Experts of a small language model.
Training: a variant of SOAP for the experts, 272M tokens, 4145 steps.
Below are experts of layer 3 (counted from 0) of a mixture-of-experts language model. Rows are named gate (a neuron's input weights, with its number), up (a neuron's input weights, with its number), down (a neuron's output weights, with its number) and show model dimensions 0-255. Each number is 500 + 40 x the weight over its row's rms, rounded and kept within 0 to 999. Numbers have three digits each.
Before each expert's rows: "raises" lists some tokens whose logits its average output raises strongly, later layers aside. This comes from a sample of Wikipedia text that the model never trained on.

# expert 14
raises: "including", "inc", " respect", "GA", "with", "uses"
gate0:496483445509568424507511489568447517510486459536456497471460486471544459473480483501501440506448490412490440476398524503473487501530554495493513542511460555516481485496557477543508545503478466489519470502545619454518514466596472498462554502558462548466561492487497462542538560476535457504448469569534500506534544473496549505547504595402463527494556504548507611482449522483506524524561530475464524533474517550444439509503552459463481530549503463457480521515536487536561549477483530488489483470527458477544457461538477438534459491516431483480546467578555577488483462500513508483535445438452458493502490475543516560506458473474478480493480493539481530508516441521480556537461476495543499472535518507397579505506614495500379467442558500502530530488520397434470475492485493
up0:550490542480534512436491506569574536515538526532501613522454501532535484523440525543494514479463534492494502546563490508491423583575508569528507531453532569489530525484457468453491447529559570529423495478441520524515576567570551443543562493492517470543445469547547447496413474489500497489572496504541437529437451480535471566457528471499523559484523502495523472530514547453521520448450518573516523465493497484560457525548506481571559462545528467445485519555445532447486524573515501475491470455507496545523512482443472432434522523512525443509487505463491542476509487525474544533476546521532444542471543596473476435506549487524510532495517536517484528522515532522437425467446481428475523500480518514493448473406471501436530458557580489509455467474473580461478464501533565
down0:507530463499397544580515488552475464491500497433457503525446398538477418481514513521476492555567610454478483501521521453511460493507561448506509493497472490489558532500564517475538514493456502530503515491482492462506604452521525459463564423525513534538530531565508432468476464469430581537535543442487495539512501532451511505536524525588474450434552400442463494468478489564534487529538431476479432531415545398546577475477496490478437517502530512492472507519491462520489525519428511481436496517538432547416529540523458535516500562505481481449462550479447451500527451474473487515472535553524532498472464573487534451520590525490553492523471409495538522474479477480495549556494464503522557525542495523525494490541583525501481519446552506476490536508486469539494484479489560

# expert 30
raises: " to", " in", " more", " at", " their", " the"
gate0:510447502431425529503540464463482482535497527399521471541499445478530494570544469477537459471524431511519537436445512521472470527532475494472485471448457482479498444572437499514455561460488506512513533533441556512551470438495452435497496454518539502449487511531416525473474517502474490482494469514434507474508482538583526448495427492469481500445480537483507582516528506497493576453553569506565487479503510489450449441542546480426473502508444479439448498470474476532539528448472521564491565517468487466505454521468488449482542506492441508548439448529540548464463509528516507464504513525455474452479470464447449522552488472449486465495453513368576552473530497528425452464456540638432505513430514451499525428438432485478534437472494484480477502554544534478507519568467473
up0:519496404456562499464449500513517470472477479491558503477499426538473398478568352456488505579463545503527489528410580560461480500511537523478464514512528507540479505559490467467537517465499510495552514481468493455535517493513442500491525449489562484456491463456525420507465462548497519545526425422474475529517461470553430465509511530439491516515540524550438519453512514494502566495509501462501559524588484479519470488501502515444513490493479490434496518537480478452493484510521510557462501526482475391538527484512495513493490444456480535500566606473506464499538537460497447525537538461509531541459514489450518590519502556452510483488491479559485473472497536549466568512489529548516585503489478387430531517478589483538539512450496462459528513420544548391536494547458544
down0:519420495499428542527519442405485455451534499560485447470479442394481499521533474470548529491495462526461500558500475513530492487504520509448521563436522540523469515386462485519408510508496486568447469540527483532530500398527515506466568474497408508525550531539444450598451489466476563480565481471482495457557455503539514543520422441497492484535470579462548529485491540465477527495499438514482494522518541480481519456479487505523532534494472490461541475446367456475506506507502513525429531505566424514553491474477528528487486541477446572450536471500505487452494534429446520445424502536462571446491534440471489418515510495521422508491493477457499498566542457504559512491551493523482520488464446535460472497527560536445467479433519507502465544523472467495545492465500576

# expert 43
raises: " it", " a", " the", " their", " an", " someone"
gate0:550438467474527497414436545486488559464476528452466491583562597481433505459509492565484487521515471523470516458517493419508462488507520515533559570540454519465474476519473465439487497491502531463520518598513527546471458517493496533467534472474502510646427500480436516429607503435555541545527447572487541503521503566474522507446499432507501510466530534505526498558432472574538521451477477450497559504461460519437504546491510576469580469502469508536502486456452585413561485524471475522478508473495565541489502449478547506538526519529521498451509455493437523419434578581488525489450538475490492526503493536462517532474520525474528428500464511511482504504463474518462482471484404478436520537513546396497443512530493513485504518543489503507510559529500471486510520523530559
up0:468452402434456524480486512454438532457518499516561484527570504443483482461492404481437481540520516450540509513514553527487572454540553508462497543511504543481458462526442493527485476505528538493480485509473496533492442443527561479471519613445476473499508512522498484513508542444441566519459456547513610477512532502498483411575459501532495462436503536465526570477479470523527429513471430492539517510445435491529479464540515535360532468514513469505517490440531528428585446452536493481475508489499505448543489441474513421529496445472439434531544490439527487541486532514559506474537533402525511557446433517505604545520534491494495466468463549475545490451485462544444478502484507525478531480432499464480537549468565575507491490503472505540466524531497508451473471476437504
down0:399501485487516491449494547473512454467477463519595495563503525507528497473462452573486498552524587460481500395507480473495410459562450472485518518488505527464480449550471513515459554491516442469494524508549505546573458513519506496507456495530501501524512561524512518451513506469517516553452517504546466507579495470516422506585556500441499516483431466561518538531533448479520499493475522452549490493444522436479427521493577431494511538495541503546512423414521509449534490508504444459524502518554481461573573476473486516518477509519515457555463487557515525511522528485520453515549526421497459493475541557466520532445514465478460476536505467512430587532536506560526502523612517496512514476471422527537520423515588448517559455453466450503583446558478445489534483400507458

# expert 55
raises: "'s", "iss", "k", "ene", "ural", "ul"
gate0:459476532439525514437473453507429470451532512478428542572493466468494521518504544519518548431484436543448532479544456472486538517507509495544473494436480522493505531517469545472474512480515463587541485493502429497513569508463495555517515515542433492427563558447489477593494517424536548466518488509470479549501516496484484545570525510415574497555470469513392502542512492547482539486550509485496531542429549480515531507509465480510530495500549390500453460547438516411508444431553422486497554410542531534495492470501555493552482474495535560552573409512481432501484572477483510508523469489482468474512519586494493491490527522529501471428512473540491477471460474559443562486474496468530503480521516454408509460522476471482524422431507424499486469481446481430523436525506549
up0:532454515507478521524514472453531598529500471480457508518499443488466491575510473469536492514430510493541511515481543467546496562506436470516564509543482475477590451554552484484455479484452544473535543461445534537543468461465515461489492522480497525504557500422480464552447489524553533480447482502549478472415509476458460534490565522520478549561493452486567491542509573487473461462519499531423515507553562544551491502512494487531556537591488500472507446533510469504524471450449519490533540510447474497506474482544481525521437455495452438507459609532458543482469515398470443499449480471544470518514494455489427428461461439484481481499463494525527475480626492463473450466482433584516545500486480570483575481533597434393505482502530529479502482492561499457433484550566532
down0:473489546480475481413509490489534603515576476535443467472482507484529534407487498503430543426464499437503471575494512500419471534543455460471564499480499488386506460547564588499464495499474529563495482545537484545500403574512539462501571595516494501456494489520468558506487504525499591468479541543495494473478396468481540504518457468529503550500449574486463546451554546519400453527461528472533501557481526516448463479423483538503525480429498515554494480509521471478574519522442500493501512445514463468532451488569550471448532555547492414534474458547458434528518475433518566566511517519459522501557498485435513588449514447465478496526477466559506481527544469504480531476510474524479517514521535483541507491534512546502452527560492488474536523465549498528514502525534551

# expert 9
raises: "z", "uli", "ul", "ev", "land", "ache"
gate0:543491513511522506500535496421484457625564547434531506518518511495497496554522504509535531497471497592462490519530508515510490585501463536444469542569380449506541505534507555516445556517466504544510540469454522453509488486403511438490533556469543533561501429534518492526385526556455448459501480496588493526521484502552547459464482485538474462544517509513470524560510547459506522486502455504553563502474443448497519539557489515523525487590449561491521476499476525537498496543590538481505631555522533485572509492489422471452506497477454450493475508531501505547489483461519529465479495469449487516471421508469595447521417517479510581488464520463551518533554460492544424510500513550515447487466492502515477455538577530512546508472460492505425520447546483508477478511451471
up0:560439535521519477528457566497485509572503489539548547474513520514486484507545493502604523512452468476445472546561532477505468526538504494452489461545443496525488454479516545494477566539473540424452559575471428519440503495455449445500484528501505509488455490517436511490436513498510510511533597488482555478520490492477526511436558563535385521485494543423507503566490533459510524536460484499488517510498546473465463520537489554445497471587434506462484402461565508491462552540495517500577552509584534562491452504412464480480558519542472459455495550494417506536532497542592549482525463519388473512515448514477491446549532476455468489495533441485484514489529514464556534534542491544505359462510506470511502465502532533559526479429521548467466489513514469512455476545493556
down0:498513478481464507483514490436530480450491469468507605516467498436552507438460456493475504518432481526449389519561537390459528508509532495463477543495455577511540442517491453596549518463517505510486426553526482449519430468517503531504534556487465467497523431476544442436553531474471654511476430498474571538538471461558483492491504479535495514467503476531524562483574505547446490493502525488451471489472543477523460557499470566520559490530492533502511461473516501494560526548541456556521537474493488460504501497557516462462509488535425492513479486469517577491405497423523456569512506528471540503488519462522517514507516451534466480571479484511481591480543557552540522458531491398479513518576516525423478549436463475448504559475475500514534495538475503434519457485428510

# expert 39
raises: "'s", ",", " and", " (", " with", "’s"
gate0:496478520518484483464541536560502491474604438536427444492502453471554503482493481516504508467572530523554506620511444499525502475454539451512584477431497486494455538481483516554477508506433532538425512490477458535515451509456546563464552572440569489515528497612473501545519572451454520504511517527523537563529515501529441471446481519527522398534556531544532497437520571544503512514412517536493456503468527467482561525531521496494463502486545497557455475531540515481475511456481459472526471513524521562545462513523491490563539490505517510480544505535446469451496542438462563572448547552521479474466536441502517513451566471471499605513553435458530433542514477445495535505503507442573503529529439533524480567501487502433510467504471555451516486462466483552512593562515451
up0:525512446577450487452506492568443543495488558526514513479504537602460469566556499469484469504476515440546499475463477420585496485489497482424472542433491490510509540493512452537467567478507503506518540522561503448445480505465545490518517486479582516600502427493524505466504502493480506515520396466523472538420495510500442485505497552460477469521535482547425536494515561466489574535535541496463564427505484541481501511541446465561491532495435528457485421552575509508481531478498550496506461567504513448543493550467527506510470391421476517470477474548521423568481539492575543525549473449429465574537512467533427505433438464452474507465504460488450468516487571534529489506546490476489526490528542578512449503535530490476513564457486517497450562445493530579502469543472480
down0:505575457452488473483456535560463560506478506461531516505470573457556456449532543510510497467482466515545489461468452455516487494516436560529510483499475488485477500526425522525586481502538477459564521472472450558492480559505525517521460502545480462551534507522566411396456491494492538489447496450434483479521454455460441435504417579447476400526513487424465443408443476529470471510545446521507531444472474545467452493484562454481510488545517519466503528514497566449500486483489527423464433454529467525445515470473511555460427556486473548504539550542525552559454573471447525438481481440512535550487558513507501537553484477487451473472546529495488499490587503474425508468437466506492536501533510479489503523421468439506455508487487540516471509487484548421570425548519549

# expert 8
raises: "ences", " life", " lives", "ness"
gate0:475525468481512453497467489498554520520496461532574469527476502420417509511523461556535541489463581487491482453519483487494478509430575516526492567463500513492487463531429481509541476554553463491477544528452519476548569500461493447530415583579519482541467530529544491528468566548556531461501520454505416613529445506489569529507470489539471443536531448497451480554521489451549517457512429476553504476501495501472483483555474440539439512507445523506545472580469447489502573533521536484451518518486531516515480516529539552455524495493584552518553474579518484539558531507483534511526483567464491491481541515562545549530559545477443515504518488490463477583423547485508479406476431459495412468489486488451519568469515564505421534457530481472499526499482489441521613467501501
up0:430537505559538518492534542565535538460495541542474471561527479426515499469509470419489545562570491563507475502483457587493504545546525577476519532498528486552509586456527529450417512551545556456506498491556612546493549536496513557419489518452534488502481487529501506478524462559497423438496477539540493496502484542445498495533504423459476491454460476405481464478470577513515494497467519554479531485548485535635533510539485569481488523532531519460515450497529447446518472535458443462498500470536528515516443501457464448522521574432534454485485535466467490460522560575490448490402534555521555518502548534496449498525551475503550500507523480537552508577547539537530521490477466422541506469494453545493506496529479442514514490515428528513513469460525458531487474550562578
down0:464588589478504544491536544467586530529512574478482530524491478562528423495535534520487529486518426533512521393497449476489449437576481604463477525469500547524487534466508524528505492565501515490473457514543578503516497452505500489503489544427481445417486486521460526526579512584463502549467510433518494550488526432451494553530531489471438574479540505491484486509459542513478501570425517432503432478498502591481560486409501532401506503477469431555506483516518503467512464520500490467527515500527493533524465515470512439511550539449529457561453462497508473448447463562513472453532496545548507429481494568483536547437527454531531530514541434493515473500453472559498576506494580436474456539506445520519491485473482462562460495535430486557448510469473527524510543535525474

# expert 115
raises: "e", " and", "ers", "'s"
gate0:441545559513488488478477508457506523502515454471568502485478467508511514415548519527482498443555437489485483451452451503578541571495470479531528499500513506463455535583450513449583410482513440436469477509409450500461488479494541570503537416561584488533486463493472455557488479468474529522448556510450429423584542509512477469469535517420598449458470419535485491530483469540482453499478468459512478532534549524489443523522551447492444525452594548481457466447484536533495498493516507502533551507454472478467502518502505487515482573556515532534418471520581501503512461445490461591469551451509470503494461462492540497472495502463500440470478501490469527475548544483467544469501512496543548509484459515534552489519476544500473465494465456498470389537443568527506438474476401
up0:492493516441495523457420490528559452505511585526510479443522491509420512579488600444470558499474545432534469424407492436449500479562526542521471549536464509524497569509459561500468491497521540523551530530572493528449460475525445448430508573532534510502514574464514494509555523451503567497519427510516493506486517546439619562476490479561487514516546532518617440462479511487492511512497514551478510434532453526505516550452466549524530476546448450532493482456503449491563529523457455477438485492505528498500507484479631518503492462480536524515509530484444482580486493464484448423488492559452458536491548556555448473486512453545478434500488522514475508523453524455479557501518490481494557518492442494516552445550420482529511446519522477506538531475500470443501487473567552
down0:524492529468496467469431539475502477535542484491490486510460486465538486488432480479530502524512606506506550506484478506436461534561497474551515502483480512480457519496569520548466449526437483443540504465521544528529506517508505527511560582428489410494505515537494510488414473417461492443575492527474437523541494535473479435492487479538525529475510554443509453439459549522449542446499524480565468530543437540478467511488434532555509461438442522404462582539489522415604575475441450471470479460564519488527414484528516470583550514555484534512478536467483526525551447466514461452465532513453506590499491523543439436487511533507527515519492472532471473547555508478495545460483511465587491546527505502547512556523479635493468481460536548554520473517436454509517546505533478

# expert 26
raises: "na", "l", "ies", "g", "lin", "ings"
gate0:527537534492438550504565533563520500569508499482516558556568416525465500524519571470525489479555531511609492543542496486555491500499501477513476494589532467511512603491485504506448495444527565538534494507455512536477468548550553539475526486542536533475568519442472504515463480526519484517504506524505523557415575530521527436517522484469519509547544459537523533559497481524486482501513505540506566557438490552536498511485439481533531477431475485477528528478420540542503558460505429528467508575545491442462459484481466531538533467478476489468486532507527513468535569442514474448498557575475534445527446444486507461433476420514511498493467532450524429546542443478507436554541470584541477491568506448427427486502626530477433473535512455465556539541448526477526504438496522
up0:490436531485516476501536476480441474570450514515559478478445542447514566544508470491460576499525451530551475520532494546459396568578469435537503552483494545545572528476500498573453507538489510460470548538530420455478462533482528479582510501502548490493569485439472515482475561542528497455486452529528572472528530529533527498535444550443497485438505496457467547497467501551548474551475549472409552455451451524492442502487501418608546534498487556562547531480527547515502557530552510596488517409495489513535536479541543544559501535479462489512529488447533505450557466515466540560516548516428500563460500450517446505423474523465461510511538515498491497458488497474537509512490490422503460478549473571483437467517516471504552525495489501486529499425528461534444573540558469
down0:494497541424526505452557521526451591465549510495511561486485479511516484454469470524510455451502530463504461569584539513372514473519486489487404493508556503450552490453482528530498514457578474449514504446510525472548409507466510527477479479526496480534483510514484552566537484531546445474484420557472490485511425483491480467501523437486430486474536593483445534475513528516481446530473517466514555541511511434473534488448488425520522540521442459449484497473569535416471503515499561571569426518470478460467549449554526549555527531485564530491484473515435519561429492593510468552475492576479529471548497517457508480564550473494481577569556515497438460491471451517528545509459460461510589472453509523586530481497505499494507541545488536489522478501510496478435494490456424

# expert 2
raises: ",", " and", " (", " by", " &"
gate0:521505530497511492454482467509417431512542424518426484520537477388467502500498515530480456499434517493460462477556531564516539520564546521486505471458517608505557452573545476474490490485548521443507578533539486442565509498452543418477425534560526531495455488558487529529460496452485547495537502530479443520498510478502498497526486526484508544496486533479442465444445503537580472533415565510500579538528514492533434473558491427494506588446458552529474460482543500515492491527557430440491532540521545532491505533488463488455466534504518510473526436420548481503480524478548515519489569521519529490539517567462560517513534479451504470520493460488582482545396484490515525528547577553559464453461444497537470427433441415485531492472527495531517434472514497452520458540496449
up0:477503481462496449495519473544436449510476527502508429489514547549499542461509517501496516454574399485520522495536498528492506526469561478527506546565455467564560434489567535506418477486483534509494520533485441494527552540468484456456538472462486496575510481503513351508515489468474523473493590554502514463494536466487501509442402490459531547470473514485475452497435491536428555561445505499555460430461508507490473458421471505431494450402458532524495520484528502497555495577536480483452583452463497566479494553463490452544507465582490502498593500477452516424488502514485455560533539546536539478490447508513421529533531435508516512543502452517476456508529462560615507577498472517512531567513547464498525470556439509481468532490452484485440474469564479475501470526486514
down0:514502487480514418578520467471512500447505475545456531440547442491494550483533472518549583566449511424479512480446553509503459522483564549557514475535498588520510526544538511541533499549445444470488582460520527479539519426514495495546496493513468488501528522474566544551570503469500467499479493456513501559482511559590451587453496519508560524401542523530514506568541457589527482464517484472494488474509570576514479474518408573451493489484602493514526522461498478494522463503478441474478536467435519510569504496523480475483502516551478539509474497509567546478581484534472579507426512517458526468511527457493441461414542594434482499512432467509484532495451493509487522543428510491475478536515501494405495571515464495515471469452500469522467452476453568514464443535527429

# expert 13
raises: ",", " (", " and", " in", ".", " at"
gate0:495443477525441505525543496546447463542504485515563558552470591418480534460518506600436526512483427536494507486484547488448486541467507523481494532532426519446481488442515579567440498482447487476463497459530485436535480428534532510508497482448502493489496467491449549526484464469478459510461497513519483428561450509506432480488502463524448491487554527546477500484551564434502417501462447474433456540510459488499539490565496530497497492500511445547477556543427585527424523480492537561567427517492571608559484579465516494553569453510459521501499479490496536493456539467489418510568486490512498525467454483510530482513436415491544470397455473517472547516497565466521538502500500547478471563484472476521515474534493466543592527508452502524415461479569479488505506509561509
up0:565518502502554546504492525527537455497576511457476435474398512594475483565508551531426466543561522519518413614556532492521472478466518441452479423506504537542538468489472501532510566511546523417469521554499474526457512525564522527475473496546538516468563455419521521474479480558492534519483509460505541510504464443508528466493488564469484500591449550439518493533497542518524495450476507511474399436462536480474500563536532497484498472490457480581479552545521472463480482434459497469483468497503491459494513549499485512459511462465497473364499508457497496533484506478569456567493404506500494573450486548549531506419488451509521437480486473526539496550494539448488463483532448472552510450480508488543495474475567519489464535416498486463497561547489462465541383521472500
down0:439474566510510435516493537513485538501471543539520481470452462505509443468463534475451562520493380488488534512367509510562506511475514568485493483489515508605541501573490510501542479514411495467532446524541515453478466495530483480504497509452468545432493431499416456532473540524476514530543523484490486498499554547480427477517397488482497533566505464449454488473507482557518433421547568537561458595513472442477539465493499480420477465514481471475504431476546478507474555566484536481535477492492529527525434490515475437471580467542504453576525462478469542460458521527486469500537431534444512463423524577492475475546503578512522493519489531484583565480494499525528486459469460549501453490413489509516533574496491474526469519466459451468445411540525509449498537491483497

# expert 69
raises: " of", ":", " and", ";", ",", " -"
gate0:471473445482464511487458547516524508510447552508432519537455482467538483489528525467529499535469471518598485497374456547565439465526450414448538500511511465435429566479591479547456480508459500472462526455518511501518585541564531432518485454450456452501461456566565437519489535512486548498479524488513547590481543528538565489542521591492427500522542476485471498540546512496417457456495599515497505482589459526478462487466433500479491517531536520442456455469525490480549495421570540503454508449476502435575443429497490475521439483451537545507471488457471500536440486523517497493544474511515569453513443541459431514488489517518548500502527442537527531492491496518477505443462517451478531436531503446545465492465515519537463530532578458506522436522497460533454513526450507
up0:433543505482524491508536525482535502541519478542462465540474541519476535519513491524495429425449479548470540498553522515565528545524466476443515522508592440541528524596548476393516544496486513579465467540404478488427497567481531531543465440498503487503473480522507512487449548517511519535536487492539503516552499551445518532493455524473502525588544480537580515495456513492511522527497471474514559464434399498539540425517503500472437516463527588492448459498489474571530481578536447597460577472467493433504518495418574500492459569511500475551458530514506537463527510529492554541449480471542471499526531428403506518463505489485454572580464531472511507545552487543498479523505518485506474557476522542467526551532505579466491504417487462496410529561483505544539519503485450
down0:446482493511494532481539466470492466473545461505488523440500499508465502523451483503489575527510476526456540507521527499480587498476584471484476496475492461566540521523492501492460501496474465582512487545443494503510513461488498451442538503452466524520535522460506482548512448506521506490541500530533582545472515541483545534502508513475558528518481462404430502557584433504502461549489500543531503443388550480506489536493459473484432524470599483538518464558500539464469481546508508556491430490500511389575537484581513421471418501578533437553441543489453483453546548410475492524533478537494534505467545554453509542551473478534619448539513460498587498530510527495501444574475528530492456554471593492477563496445515496490489454513430500478485576497517512424509494424527526

# expert 97
raises: " and", ",", " (", " &", ")", "/A"
gate0:503417471500493599459521384485454540517489547430458494496474534596511505564586458443428561553528496491531507475507477409552487500501453464568480560523535470475479480469470461439521507484483488477470559491398466466493484538451507485500468472472463495556523524439518513471423505479555457473524533513573502532477555457504511620419512518514468489493500523551443500513554454430474449494500553454553456470495435469493441511446475466473543452541472499437471474495525564481450512459559476469523450569475457535489471505455520483514490454504485436505528485512490518549526437492536524490502493493518459468579478529473542474435403480540503497499561466550522481440503559500529459484470469585499534449544519522561516490453482533471502499483535471494491512526486484510478616520582498
up0:492546534565485518506546559461604456544513499469489510557448576520496486510532521557492567460516472514542491497504470476557438483532541557523546459470492461522511530529511518495545448457452471533488468505479530494508539523454497585517549550552584471465403449500554511504461516488494469516465519498484502431496584452507501429500475584427510515495436506486491503534493478578463506502475450470465470549596527498459494474529557511511464590508535500598530522619466516509530477477500526508474475491566541508545488543476403451569452554526564558539535538532490491428499552520523508442509538506452501538534544493485457504458513463445534554528465524553491500556497443474529430478496474555533545512499513513546493478542479466495512471532490457386485573514475474538529575500523407
down0:577503540493553516531505597510457504484530556541500493489531441523432552519508510518467438541550531528428492475481539527526548447481473496448507430440520494577535466532487552388525520442548483490484530442527530535530502449478490525469468525541469527455541369444503472548474507481493480504459536493489566494465486469488497428547477503479574417465432492499477543535428487509537474581530441507442428536481534403530439466498495517464468498579450482498533518469524500550452595506491511499502505567542474545496515531510562402566480508445500535482522476432466501454454527514454544404557513507464523445473480547543473477507434531466488529502499552529608477479527493504492471516516503516459505493546518481461465542486594449520531474415488455512490475478539468477482498517502519